python train.py --n_layer=9 --d_model=128 --n_experts=80 --experts_per_token=2 --d_expert=64 --d_shared_expert=64 --activation="swiglu" --moe_layers=[1, 2, 3, 4, 5, 6, 7, 8] --router_score="softmax" --normalize_top_k=true --routed_scale=1.41 --balance_loss=0.00969 --balance_bias=false --router_z_loss=0.0001 --init_std_router=0.00864 --lr_router=0.00177 --n_head=4 --n_kv_head=1 --head_dim=32 --vocab_size=4096 --norm="rmsnorm" --norm_place="pre" --norm_eps=1e-05 --positions="rope" --rope_base=100000.0 --rope_fraction=1.0 --qk_norm=false --attn_scale=0.177 --tie_embeddings=false --parallel_block=true --init="normal" --init_std_qkv=0.07 --init_std_o=0.0 --init_std_up=0.07 --init_std_down=0.0 --optimizer="muon" --lr=0.00733 --beta1=0.93 --weight_decay=0.021 --lr_head=0.00775 --grad_clip=1.0 --warmup_steps=200 --schedule="wsd" --decay_fraction=0.423 --decay_shape="linear" --final_lr_fraction=0.05 --batch_tokens=65536 --seq_len=512 --doc_mask=true --z_loss=1e-05 --train_tokens=423300000 --steps=6460 --dataset="wikipedia_en"
Below are experts of layer 5 (counted from 0) of a mixture-of-experts language model. Rows are named down (a neuron's output weights, with its number) and show model dimensions 64-127. Each number is 128 + 32 x the weight over its row's rms, rounded and kept within 0 to 255. Numbers have three digits each.
Before each expert's rows: a language model's description of what the expert responds to. This comes from a sample of Wikipedia text that the model never trained on.

# expert 8
Description: The pipe character dividing cells in Wikipedia tables, usually after a number, blank cell or closing parenthesis, as in sports statistics.
down0:118108072125141182156091100118124094105150103129110141088125040103131086134107183103127146115181111099147146137170137149104110141069164106156123083134160101176090104136111135114115109143196097
down1:140145149075122110138093147167112140155124166162143102129080065167102125185112086121105107186141162196116122086135156083100167125134173121099099096141119052082115140136132099156119114090106126
down2:086155095142168140149124095202168146135122159179154142146091083133074109168095159168112143109168084165169140114162127146182100091155120127179114176121084128137155129115090145080123095088110119
down3:146132072105100135146133152178088137145173081097163108134129104164109072142145088149163151143144117151169165090115134112126141102144116132211126160137155109076166142075123156087115187154164125
down4:168050176131119090136145161161149116107138133142087064139152127138164178140165125108127098164111137085190052131119150146107110164095151157127118098102170111121134086113136146150187147098184110
down5:124142060127161155122125116124106156099074150119087166146103098095194136084096089130152078058098186111126124134117182130132123157146127158140166109159089155133124185105194154120165148164161130
down6:137089173187188134151108119088133139166114122131128106129126104101118107068120049118126153169131193111187059154082099112133124128142131139126113150145085160130170119074064155173130105147156150
down7:106130145162144103110106178087092106112114164048133161165094143058106119141119170073107158153109137161164104129136158078135144135040097089105157101195178159118120165089135118146116108110127098
down8:137134064147123092174170143091118168186129136131112123126148117107152141116161141141126104118184115137184110125184178174132132114131124167125128102123066148127135160171165177105103098116140130
down9:071127116093143159161105132150125063142158127109092158144134140102135178133095108131115135180154150153158098069138138125126151179103130109147159130129119158109137154061161110148128128128127080
down10:158105136141157072109169194125148113131110135128148173201172143165128142116136128122152122149144202086071190174117199138108138131154111106069126170091131115096086140130075163187096140144145114
down11:180118124112122129121137150140149144084096116112106110130193145076089132063112200165148098122102111122127124153149128118147149148172146145130125130121132179120106114128139126067133060128120114
down12:165086117111129146149157141105141149147186080127165163110149137141147142148101106116192144079117156115163108109145107101170113127176078123153113103138123198118071116159143166086149101099101125
down13:114145173133094156123086102107145120136111143220097082086133169095167162119082154096145092135082112152109092183120105146132098135141133120132113224154106090089088140133141097122054102169158118
down14:159169169044098170068081095120104097116126165107120101149099140223152157158103134103137067093152198170145142136120124142166117135196087100161140129156109146153148138128149172066108114090139108

# expert 17
Description: Single capital letters, accented-byte pieces and particles like de or da that open foreign names and acronyms in tables and lists, e.g. IUPAC, Ewa, Vasco da Gama.
down0:114137163161127128136138155173117156152102100149189123083140173168150145138124151108159112128145108145107181137138125145208117043194136160125125127181159079161117190079159130152161106131122102
down1:146124129129153075119131166096164142100116111159125128118164146122143134141131134186162130080107074080131117190169162150147100180185110094108083104116118102111098172204192111101094112143095126
down2:124145129057097137184164102132151111146121102078109159088065185154120143156104127166148148110186121135141104158147171191110143133188135136111203111156180123122164195159139150191131117159080129
down3:111144105093153110096183076098133148112125210111123124093104145169176119126086122087102128144049158086094112095117169069103092101122135100167144159154131141105134135113072160135120114134122161
down4:080076162184102166129103162132151213158115161096114131114142158133177108081144097142064099067148088135145098093149060117103093094120124092141168135152101143174140127102171091165131137119097149
down5:153119126069089106152137161084064193122100158119132088103141120144156073141120167199126183136109108144138115113094111183132119115088165075124104122147108128136119116161140133105099134103111114
down6:147063109107141130052122120112107172094121144096079173101122160147170140100111143173131132146082098151154048112135110173151177104158128104118142105120053159143154129146109142128100069159122117
down7:118114197173116176146113146119140067140104138115160087102111090151152131068152166131127082141088171106177142150142086163097116158177099113156137085128135108158110141069135130130143104083151148
down8:091158137165180118157145150121141095150127129080147094184066148118171114122130079139107107125081157121057147113068101086129174120146156157142166087132111154154126094148097135099112082105142140
down9:136108138058138134113101129229112107126104094118101129104109090147152112096159101115151113077186106107148140080134134192126139123112170125153149122136110084161061088096127106062135069139112116
down10:192093140144123134120115089110191100135105113107127076119190141116104124172095142127106115110118068145129128141097102113160130143081098164145128152088164108134167167087134178148069117076149063
down11:084122095133156128127111124150148133148074116146091045139150176116136087128171080167161176143119171111057146152100076163115122129097119150128182085124098126077083141122118152179136202193145136
down12:091102119175151098150132143158075187126117088171110112127119165104191125180163175151111110137145113127162119086112135162092134153128131132060158109150173107095138104142133093145159104060116098
down13:154151179129136140133125165110160096171209160112115125099110132153197180139123134145069193101159145138157089118152100159133174067184143144128086132124164117134160093164129099123127190109156109
down14:162135145109093125127061107221115165073184125137126085086112158143170103099110134144094119117182056110085120136081117144144115160131124101148161149083142177145127173070139215116160130146095164

# expert 38
Description: Single leading consonants or clusters that begin a word after a space, such as h, g, f, sh, bl, sw (h-ood, g-rievances, sw-ich).
down0:140138166121112089148105142050102132075199114132103186126138125177122076153187129117112108123122132126124091086153208139137096133159130145132122153091111167101169129086093143131171149160125130
down1:171157088099163120136078139122119118133142138186175151163105173158165096095022122073174084180138111137040106115093089082101101135080095118096078127087129129085109140068162129163140161113080147
down2:097153150197137114110100151114095187120076110138132135091143176119117166174079163175095148107113121069117064116133128153178090143106071097168115141125128104156112102044106084128093133081153094
down3:141146156105140116144138149149126084144163102200107185153178167130110109153135145074138167148060154096222115119144085103073162131148148191061087134103132100112140129125105126066138135124103134
down4:205179094175081082104162149107120105071108099107170163138092153122110104134162114109130129138139150157196149121138146132091098102126173098151084178093143152090150166055160116097068154115152116
down5:140091080129109136057134098066097168137092165150096117138096122092133135129081125116097084148163157128078158201105120125111162138167099118128078150104108135121099121164112116153167116103084111
down6:137137111117102121146096148176089099130115217092197096116118133174085093123166102084114147116097119108128141127122141182079116114204145111147129084176082095116155142075152143081177124146145211
down7:149067103090109136107137148133105171114139143077137140153146117146086170131108110116134113126115197097163140120134128149213087084150180141168114113179070122129118117089158176168137102145130104
down8:141114059093090090123148156163124102111126145094107121113115162085174125173154186151092094127085148148125098111119152128089075052156134108159156144148172061066109093156136127154116157145173144
down9:080131135131135105119148153100204092082136168197145126148102125103162161052140101111136148124107143193110126085137137176147163125180162170113108166084146105114137132125066121132103120111181156
down10:127122140113100110088114118136163055134178126092140121130116081109124114173099081156092152099086117116105135154161094107130179129135193106152154107169145099160130082162125092109073060071133088
down11:140155131178161133142160140189149148114105164052113127156095107125148102189142108119072170159101078151150142140128127092147105107127121092093096182181146106072191158156100078150147106201140159
down12:139089101142079141088143103147155118090166158143137144163131174080127099131131129106156133132136137139111110090165143168113114145103068139124172113133147105168177171149102093114079124144168132
down13:192135158113212191171158149147162145152107123125152142150104171074185094071125137087123092124163152147133179162116116154146123107199166064088125117106120177103127081092069146107116139111133151
down14:154154105157138131098129110134164114102150142154110098085148133141113126094147126166140106109073104119131107144076107084160085146113041099127166051166091111151164084097149185169112111133126143

# expert 62
Description: Single c or v and pieces like acc, isc, stat inside words (boycott, narcissistic, bankruptcy, discus), plus raw bytes of non-Latin script.
down0:133177123151190166068203104158139140127084129147100129151181106151154068080201089149083143109110116113121145135105112114107127098164157121131134107098135155134169137149137151139164138146118116
down1:092087113070127098169128127111082095133084103082127202128127138125091132126176122152090145142129147157128167158177152133078153128079154092094149172149153144110092090189103139124159110103151094
down2:160124154121185122075137101094102113111104119106132136133070113164008138173156090101124113126113098144130162072144111149155115159138170163134097102085112175134106169097142110170136161207071059
down3:110162109196164126151155132112194133057122084124101088146166127130100135127065198118136134096114086135119105116152191156117102106193080160113174141158125173167149171137084130171150135095089143
down4:134166123156118162147158054138081084178152137110136071097150128111097169137117149205183097176119138145106179110137103093130177140128151149173100123111155150158013093128107099118170108163160144
down5:117190113144149134168076100114112086172127144105160182123138100162124137148052133152076099152131016129126081077119203133132062115134116175117130155143069135138148169172073119121182105133164110
down6:073119155173106146149188097097160119134080144109115126161102134203123031116138128108175125064149158179124144161084136137150112125069169161141119146128139111188125167154140172150109149152174117
down7:057155144095125080100141154190087104117137094131165123085149074152170168122150199121152157136177155135106114156087131139148165135146113138137138069122172105149121142127119147138132088106162152
down8:070151165141096095147184104126144097169147118091078067154147151159127169135114126104101121102165155149140177159105118108147131139096112051141123125136114114127153133132136148144184122070116187
down9:151104209213085149207092120084163139131061139144127101142145185147158089143086094136157184099078079084104165119083108131124135161150114131112136088088133122138165091059148157135072124164106150
down10:145113128187059174132108154102127144104154157057139150199148097096132065190156125077144155104112102123166179113189125198147151084130129163155120143130139118159137129114162160092156100130099137
down11:042086155117100122141150114110153108102154105151066075114113143136172093186138099115104085153115120183124129119087122098061096109077056097149135128137133116150099139136102094128138144141130097
down12:146111184157146172131072177181129126101122112177110122119113117097150178071082137196115155114138125137147127172153111170119114138110155127185113176091133140093053174147110132194103132158148126
down13:150159131162108157128128113120185101215149095191136139162143114196111144192150168128120170116097149128147071111123121122166174103144124098070120130074133127138084132067118100128090169136115174
down14:115140145168173122097103116125106137178181081091167069097167114118123182072170158100135105157145129164193134069060138159156123081097167134092169122192128100114104120153118073174097136156089111

# expert 57
Description: Lone capital letters starting proper names or call signs and acronyms, such as K in Kastles, M in WMNY, H in Hill.
down0:094153118091113109125122112091156108169116096133086124061123065130144082114152125164180078079124163094148098119142195113116160173141148112143122087105168083176137146161111146116097081089095119
down1:133039111139083138181112116117086122153178191089176151136196125109104121139117153064118106143124068166107108190111126143136087078138124188173095157094122110149128160142188081122112138124162158
down2:121096112142105125072157131087139151192111073087091092057133198093141139122149193130103133129146079130125133153106137155110107082135145127089107104112109108149140167146090170125132133143068181
down3:114155103160165055146110126115158055090089141051165094089146109145161111078125110137122159144121143095048201127159141198135156123129117154136105108021113115132122094079158124124145119096143121
down4:153120111158170176145165114168196147195136122112115168118173123079197144197173133157195147112131110090178093114088142137136133102145162063110102115202057138168130164155167096145121131092140125
down5:124089144125167113106135200107098109115034107134133133123098153154126164167136130094138063162107125038111103132140096098117097147146130152091153031159091077157134159147179107169090147078132157
down6:089120164121149174146127067131138147136133172127144042087086106150141139094182183130131138162073179117153113155085215134103075115137124183080125138114125148156094165106103160128145108141108166
down7:082124149086087152131163167143153141066162145132103091097099159098141111140145169118165157120049181123086121159121155070134191153112194104133122073093135138127151069073107099187144110092168143
down8:144135108138125167147124121129189102146096161104129111167152114121163172118113123144130087187197162183127129161129149083105110151159095149092100132124105121155121177154134079168130169146118194
down9:171135126172157055119152132203162113093134102109178181168154163125119185137085093155108118126085094180183162132147033117141159128100135130188115154105092120077125123154139154115107146131115149
down10:136092096127159086112193132087180127057167146156167117140144166144115159113112104131168141139090142136098105109139136159171106149125136133081086151074143138066110152162177113136132075107142147
down11:155142166157110135191122093149154149095117155147135187138130092152114145090153102190149092111187124142122139162105159176088108087133132146081066092127125147112114112187171154087106077092182146
down12:151105083135136107167128087094129133133071144125095120118123117167110130154180149147080117155085145118169147086086130088178129185141104123103102195147213151086130116136123158137123156108135133
down13:094141173083080114101114094129126110158155200050102139091105136117133110129104131126160123110203132174099110131145114169166122084129154109128117076153113138136156126067147129127113192139079120
down14:095138116119168133145141167172093150139138097109117106148144173064140136126154112103095194109155165150151128137087156130094140088179127110181156177103109148148119100136154130070178094128096155

# expert 0
Description: Word-final suffix pieces with no trailing space, such as s, es, ers, ation, usually followed by punctuation, e.g. knots, households, Pirates.
down3:074113054094109127106159142089108132156143215132103121134147115121102106146098139112111070124075148143118104124186121156110053116168121074126147087144094114088139145110139081094078086100130147
down4:153125147135126070062103145094118148150128146130140126151118132096149162157107150099161114106136138114132143160174064092122132151115070133125103167087080111116125147084072153060124156180158129
down5:136168079143110112157110149150110126178122143129063125083142177135167146194127160139149164109146145117153131150095142130211048137069077122182180187152097143103191081206134129062077104093089100
down6:119159136085153192118154149135117089130121204133078117148128082141149137054095108153158155110112130175161067154141129122125188187147123170123088097150100153143132154190147094128107126164155126
down7:156100139094162137124107161120058123109081122117081137193129113090167131171139105123126121120125150153125177109138129159135179166117150096113116087090167117078118149154136101060160126125110139
down8:105112141151169125144131151096121138119141149087107134123185162098128080119138083048145151180117182105167160172124147101119098162183165096100095163101153127117172147150118195167084141122173148
down9:095156125165169149182123138115055102131084139130106106138108084120105090131052120152167143136117126173095146081169120085173112142109164143165136136096213150103199066162121088152151158153140186
down10:119161133175135185112164152159051136100138122169168139088160178159118115150130159152121148093133163137046075152123131041099107124118109095133109103114162105118137168174092134164162131124082123
down11:062097096112120166117091106076096154124074140199105082101090132137094105125141117124160152154096135108159155115165117182172104145117105118166155128153104134205093144128132070158182167104103161
down12:097146158126197154187101139190107096121136099124098122162096114091130103134105176178149142148176076139109114087175149109165065126162089164143141131127075121080087164152100155136159044122078173
down13:047060068172142145160143093133137095107127144091126142127156146180145151149153109118153157130142127125092108123115158087153112145175174159100123138127079120208143079140141161144111046109114148
down14:143153087141133113119149172142150144141078090105086111148149143065128144132146127118180153151128107172154211112096123095156170123072092140112114101148190126087120125127146112138073195137073134
down15:123149119127156158135189110170124129182103188170100107103127190090077138110140113119173080130110111137115143134080178130129156093138133086063093112198152110121156121151114151182102157112095098
down16:127109174111090141127142075120120113146136122077138103123152124087120144115086179209110102109111185159136096169154188120148083102104105126124120118140127109138149139078087105106146143130145154
down17:133124145102114121111097141115150186092122132118117111124161109138087129137069107117103133151083166124196205108111103132204101133180120101138160119107176130111087130129126133120163090066126137

# expert 59
Description: Mid-word z and am pieces such as catalyzes, Mozambique, Yamada, plus year digits after 20x and line breaks in tables.
down0:136156085118128121101156161170097096126096187113105074122136091080096118120067121128090131088148132061095089161139141144125156110134132085157125126129126097113092173179125153136144112122203102
down1:134130136122194083122138059115167094126169075102115158096082182115116093101133164146138155155170189106096142172093079106179117152115176156135137161163191108119101109174093130151073108139166121
down2:073065104126106076144178082237156102119135165142066147094126073158110197072104146076115129137112213128132130168149160142092156166132117149159114141150149113129111164142145124164099089124098114
down3:149093085123119130142127136099079124086133131136124088133210164152129073099182075105163113113137075104093087175091079143132153162159113091140120147126070131132132097118172141161099119179145137
down4:165098164117176161109198067146083126145127120142141179094124103151155159145128136141114074186098096167131104154074159157098139166125126150135080120159119137092125080153120219087125179084164135
down5:097135155092109142167133103086124089102040149081138099180171137107113112141061144191160145079178136155139204120096111112187131159098093131142145105178105112122157139125203089142144111139153134
down6:145118103087125088161190080094110176133180091193103090068140065157144082115106120123109146177139122172092105171148118104178169148084181134135089075113172152144102109093115197123118119079093117
down7:195038162145140153095136102116098063126111157111123105150090097150098146201151113115135094106152211096054101117122136157111143119171114145130111094146129142197081101170077130193108112142134108
down8:157145085071112149177132161115145096151139182153184179159114175162099125065130045078117094086142168096132139118093124109050177079125154152111103163095151172124099085154113133095136119116101120
down9:085135131124120186150112104098100162137168070134134085087139088152129125176112138182100120121178107101130127093080115124158163152084122147122137131176168184111147110131184163132173145163198156
down10:129101116163097117146108138162182087133100140131159095185061137163139179145119154142129120102119105149157112156097134155116154098156103125132083122113166119171123098127152140164149154120129128
down11:144097087064169129087099126165150108111187168090066134162150176123107062090139138120113112184187133082075068149117120111123139063173122178136155139094130146067199160091099113089097127151155072
down12:147120109072104145135159136125083070075154154143188131155083091129109099104155118096077099103125142094089150163148158123151119126142086124092061126140131166084150181191146099143166090129167172
down13:152131142127118169084140183159102082155145097142125137063112096166159142132140127155190144079135105116092163161114176111100110043153132079142195112152089153150096101111128139157103137166208152
down14:152082094108125147127142161133170130138084114151114124130147179193136096074171096125132088140156175132126092154134099109099137093147178126082094150123101121097080088138092045164135087111116102

# expert 43
Description: Opening parentheses, brackets, braces, backslashes and semicolons before numbers or details, e.g. (1872), (aged 75), LaTeX \bigoplus, year lists.
down0:129174130096132144139133096134143136089068174157060095139143182172181154082141156128172105101094187071129136128125160152108108132128161085134168136100064149080108128158142120115103128142160145
down1:140158112134102125138150070086108101091157122154198176067164169118117143150171094150098159089175119142062131110186203130192176135145141136154169128111193163121099166108122103097168180110147145
down2:137123149130157194131068106090120106166127090094133145162098135136103141088100197160126207150149115166126085153178146067061117124082082135157166102116188068144107152121066092134089125173144128
down3:173108152121120127085121118171094160214139160122111080086202145114145098187103114189144126091210110111151085122094123100103091109152158140166159076159131152147115196118088126163099119147129149
down4:149151131154101152159119197149132108127157122190136137114180045203162070123147138097127177087132118141119123145143136185082104113132141149135201111115146099108169092162060140115103144148127094
down5:190166185136137141116129134175161111181114112126166155125131193117111197106155137165109093107150108078099141198130135155121126132074123183099108121166138093125135133185135158139074131109156150
down6:133152129153118127132175122072164130137122073081137069063158086095167141149108122111130126114128092116133178072115134105092095127144106117143183198105110191077169171111172123083159151116167158
down7:128085121097082096096080136149148118128081128116097115187133139108096085142099135154131105148168124166112125184180148127145085121170152109173136170108106127113105103127145111051102147062139082
down8:132148113147077130135140109145124073059136074150104124167149133196096059121120075160140190154126111121114124140153079155195145155104165127098152110130124128146183083165085168098091141064126077
down9:169087133144156095161180117123116140097145084125155076147133091111133099155169075098092151096084167084140118150122104099122102104096143108093038116128088161087118102170164122126149131187121103
down10:161118161090214131122117117135180193151120103117082151116151121176164176126125156119102139063122174122134144129125175132118144176139104078165128121124127090167150136120156129134174137077168148
down11:114163127157149064136141145153175111122140131173120070140156069071084103103144111132104155108123145148147165113090187128129155070125155143145135137161086157031118131149125051152084132077153095
down12:188149103158129153146103120155123183064124129115117155092178163109118177159119171102186105099159197118149136133092124065118168126083123078085146093161155152140128088153153060116102161129151138
down13:085127105127092210182144151129146115148155143115089169135093104144066083133088081132134142127152135134071118105143188136129078142055168137173125134143170074102134154126123092109116144084115083
down14:125097104124139182175110158109121144162149131079117139136103127149109131180127122142060155108115136168144085153138111202189118129107074104129109137086140111115092146119128099143184116098141156

# expert 46
Description: Middle pieces of words and names, chiefly ig, all, og, ug, ern, vis, as in Ludv|ig|sen, ind|ig|enous, N|ig|er, divis|ion, relig|ion.
down3:083131135104169100122169125096113131123065075167099131178089133148123178118113088134114150134170105090129170100135110097071092180170123132088129138104114113114121111179162131134159137111189144
down4:153138175114096110125131133150091152179086183109168177033127091166130106115121155111114154087114149069191183131104171167115143132099082128112106199147106177116133107142183092158146135106144118
down5:161144108147151103131081158104051124119093151138110166150194152131125113109170115095093119095111137129121104092134123155052108146118167106105177130162077144121107092050122084116131069125178121
down6:079141119135165192084158143080160143099099156136127127149090093054104045100124137167128128149103096120157162128149120115122133124153132113198099137139156120136149137182145113148174146097103208
down7:125149103107118152131158124151225127144136133101172079142152117142096138129148166101165098084114128185131195137152104107159148134135148139178101142176096123076159148093162160114121094154097126
down8:226048125111130157173090151176169120106155095111165139151119117093145152087185118187102108162169120119092119114084086106129121130186139148105112109113185110077129116131119124127110099155092092
down9:140140062114115144176098141119131130099115149158056187127114112121137144122096129091129124158130104113050167116154130089171064097141064082087126153114157132062166133128167085152172103159172117
down10:176127135083119166112145117113139167127152098104158116160108112208115148142151155107091159121112120092137110123095116102140089116159155166157093118213134132134078121153142152085164103140145093
down11:085177101068113106165112134173123127088100117159150067107097125079084169095139165157086103170079144116092116139103174165142105118140142129161102113094179123155152113084069071147138120082117159
down12:127163077148166142099138136100079132173129160133113100167157104099086153129094105157064146163101052115046107073164124155084135093152156141154136138115147112124093109195136129083096129152094125
down13:134121086121115104137117138140121194123101116141173108166147196109186107090103115089139099177133138112134147151097116122128126166080108115147132155109168093121121152110129119081199215168122096
down14:047113143137161140154144102102177170067114142169138167113157135123114111150116123138123110163103178138098122130156073143170185075086224110126078097073166119158093129171092116164135104159091069
down15:088076158100095096127149150141153131151167149112151112113119150151144124149206107156211125157187130100115150097164091147151131149114176110090126064124079103149134084115074133070139102137171229
down16:135126134143150193126126144156115132152103141076142128164086117119070109067158172166111134083105082145100141175112132151065105115119130076089116127175097071180206098116074094157086136160145100
down17:082142138081155098120107145176131158140191105150155151112077090071117166105103173141119135167040087108180122126184078129133061130081109151113159182181130118122148131122150146158143148150104145

# expert 52
Description: Short mid-word pieces of names and words, mainly on, as, em, os, om, um, k, as in Fr|on|de, Sli|em|a, Y|um|iko, spar|k|ling.
down0:169136106087055164109123115094127202142162115112138124086108106185134132181156150096090096107118152125159149207099182093104097091121100129116091186169159133147135148112053182161057121106131162
down1:133186087154102140153109173175157122135082182152083147136173139104071146135124110112186170142145147157121090255160100100139133122116147109120162183114107096106117108111104142091144067089128080
down2:135153080114151120134114146106097095081109155129141144103132153126133132149054083136122144106090186181113138111203131181138074185105147133152060139140146173138169118125130168078128124122104092
down3:077173116152207105122083179078115140125107102130109154150162155124158083147139151101117124122109071136113093139079116137184095154117112078120111196179146163141153147188122166137111095139162116
down4:105091137166240147070122181166117127115082077111106112129172136120173150154116171127176134147097117131112103111106128153137110107092140103210048107197089127147085079092102134078145130112102120
down5:147104158074110179194114072084096087164204134147130147144123159110102166146173097166124133125156127165030115118097076110122082066166209148074098126086168146091101131122142104122111124140147162
down6:129131102163144146115119147084107127110124173114141164155106055129090100140136149142128092139223086138145133067100119086136138142117176141081159145187090191110078097156152139180152142124081177
down7:096079089158160087113081100111147131172180175161118087123113133132146122106103089137146141115083128103096147198120108036120177181089121138147081080068177113120116077132127116089124160202117138
down8:127113157148140143080207131126203108156083087065134141166157160119114083120162160131186107124115130111135171216101073156097152129130082130101130109107117135105133108133077144136115077074118091
down9:140158080121168117158150120121120145192099112163127191062114192139094125135090115109138151138133157145117122116178202134127162118159093173129176164161044115089152096112123141179088113142085160
down10:152161164143086199151109145100148153124073097140129088094160155112148137076075131128142139092128155142118155083131128148131152142167188134117079104146150097160110141120136081116129146172094206
down11:138111137170140104127073080082149127151109165119195203121151165177115129121152146157139149106120122122134075138133081116086175130092110158143195087151100033109149055123160154134124174103177160
down12:133105159156229167192083225127115102138088182082138114103146158124184110079167100189176121105149157091085110137062143144113119131140137152117089154118138129140106100127096145132178146137132168
down13:083095141099086097092173183120117137067116073133119119137123167163084135108178150229170139183137140130125140142141107159152136149127136164134151127056089108179115147159109113168110120081133119
down14:129102177065115120111142163126170157127130124124111128078084159159164150131131137171139131087162097131224148080082170057091120100105183202188107106131128107055089146134159092064132134103129080

# expert 24
Description: Capital letters inside acronyms and country or party codes, often in tables, e.g. CSIRO, CAN, DR, UUP, WBC, MEX.
down0:134108162187127128113172160103128154146109230125166196156080107184105166105174213145132092175140135080087101141179116101163119128139201133144115119141135145149081083134126142096189158060088135
down1:154142178119156134144108149152144117072123139122138079108097130208069172171124141102147171138161165099100191143112183089079126111138093131174125187112161150143112112136096159161121114122146144
down2:063120117183181141128162125078147111151129203150128156122109088108128105111076071179134142116097088103130145112155153156160071124132145189119143129165141115114149102150161145132114120135107173
down3:153071156082203087143082100106099176124105084086088215127175155122099116110129143113090091172119136125077138126090143181115105167135120154054126170130050169134079150129142143140123137127119138
down4:086078108173183082137099140144149134109204171121145144197182173100081193063111148163151120088123109166125152120143136145095140136185084162131126165101144126189123160085093131146125130166100093
down5:132067183118137152096137052136148107117104102103163153138095097156108098076083164114132142126113132150150134096122152048110126106086117149172094125109074104125119143097094105182160159081099109
down6:102137069143110056155114099132086156103159172070150095100162170131124108149134167174109103174165106146135197137121149097162143076096145126084137149165145115130090091108074125065084137152100086
down7:093087058152144123089189185096094173169136168147173111137155127108144174144113118125139055131177104169104153159141094122142111149149163115156112136101173144185146116072161090143168140134091107
down8:149118139107070139157082182124149151169177145036159148113188168105132155116148085116094159074158123097072150159146080136159087107107065175159133093115166163193094109178150121104161133079150108
down9:131098111154099136128145170127173143200070135064149131126129116156156088114091144166150097112147148096185136199148146121172101125147130117125129133161109135144033122127108080122184152152148108
down10:115138151089134156107089112104086194100134143119163125142156180151096167096151143120121132132130099164120119059140093180164103102101144125144083174159148180146190162077102111146126131071160170
down11:111150090111085183167108124120082089142112125178134075148158102146176136158151098086135184123093113160102099096161142062120105093201144141149145073117140168123082137103104080159080071146115101
down12:158096178124145193176148123120155154109035142089062165123142139137111100103115097149143114090093092091168115193167101151159101143072110183095094125160154114180140118142082167077165128128107125
down13:122150164039092141117123117112130119122145141145142137182133224128145152126139098096084152122079114105144165164138073071185151130155129150170109132132148152130160117170140170134119174165142096
down14:132126137100131155163129144122084125189225111117154099178125116082151135106138119175074132113140119159149141155042147158125105150122131059077141140129160130134088104158141108098113093090171123

# expert 31
Description: Mid-word pieces like ri, si, di, pl, illi inside names and words, e.g. Patriots, Airdrie, billion, interdisciplinary, subsidiaries.
down3:114077140098160194133119157194136089104124145117207157121109088139165067132146114115110130187145153083088140131099107104112110118086170095206143110106157127132111113179200153113118129112161145
down4:153122089186141100136138057088178134106131160157074152059176126066171063092140179123125162150130111164107119164108080143147138165111119148131193146157091110100085164093196116133115164111120143
down5:171155073132099141062114143140092150169162156144130135117144092096152154115138105095077131149041144146100148186088125115177133166103099173121078138071097132150163130184159143110168128104127195
down6:166131113114135102100072138098124137131108155132114138096171109174079152159108079085083116191128108138167170112133158151113101114078175168193144104119147103179136101128129080159080194179140160
down7:142147125163110108125070166082140165120061170095140151146142156077168087080068133195146097113080098091163137066144127047109077119122120093142096183171152118143114126145089154118111122104132206
down8:122119082177075147104115074070108153140181149067132139129098146138218098133148127128130118131143172100115182128136085138120090102100119188150156103063069125215150116115097123123139097115152184
down9:112149127117093153114117126085142078121147145116127087104132090133118185083105180205099106079119161076101131111137131099100130166144139107118107159118126120239113117081137140081084118174153111
down10:099185165148120089087098197110168115096152070115079156099159074085133119178070065126076123156132138092075143118132086135186126112095102114090109115077117138115103091143084116151093092104158137
down11:090103135119133134115140138039130163056110096187164153108110111110142121090123143105120154138154159124172149126114105079078134155106184139078121123147075136144119090151142098151112092102092118
down12:125092158116103148155196146146156111093132106133151098087117067110126141099089180129106139123149137135178150111076183148140123112075110160112078090220115133102126081148108133148147205131141083
down13:130071126109190102163130107067128137082122115077147089094105148155113092138086140151091129113073131137087097079115181122182103075134137165136143148135106131133106184187122156108133107163163145
down14:090115203065139122125140117182140095089098124128070112099132152131150104074110065089097098119071159137123136159146160142059148129150192190139129107154133121117109143137117138116172088098133173
down15:098097119121118112108122155124143107136114171117170145151143090122158166120175134143113171134086154140163074125154110140107159130136182126073069179129164155126126131121199112145150107126076130
down16:095141169170111075109168099118160113104116173159087113153110117172163140155138182167105144160104107155174124131152100172062084122175107170185136141136113061086105139122137147203153145144097065
down17:114110113115085069119127119127111141080135106172117146130124120165163088126088113157150130104104149136140136094178145105108127148156127079125129155080140150188066139106095154098152102190106094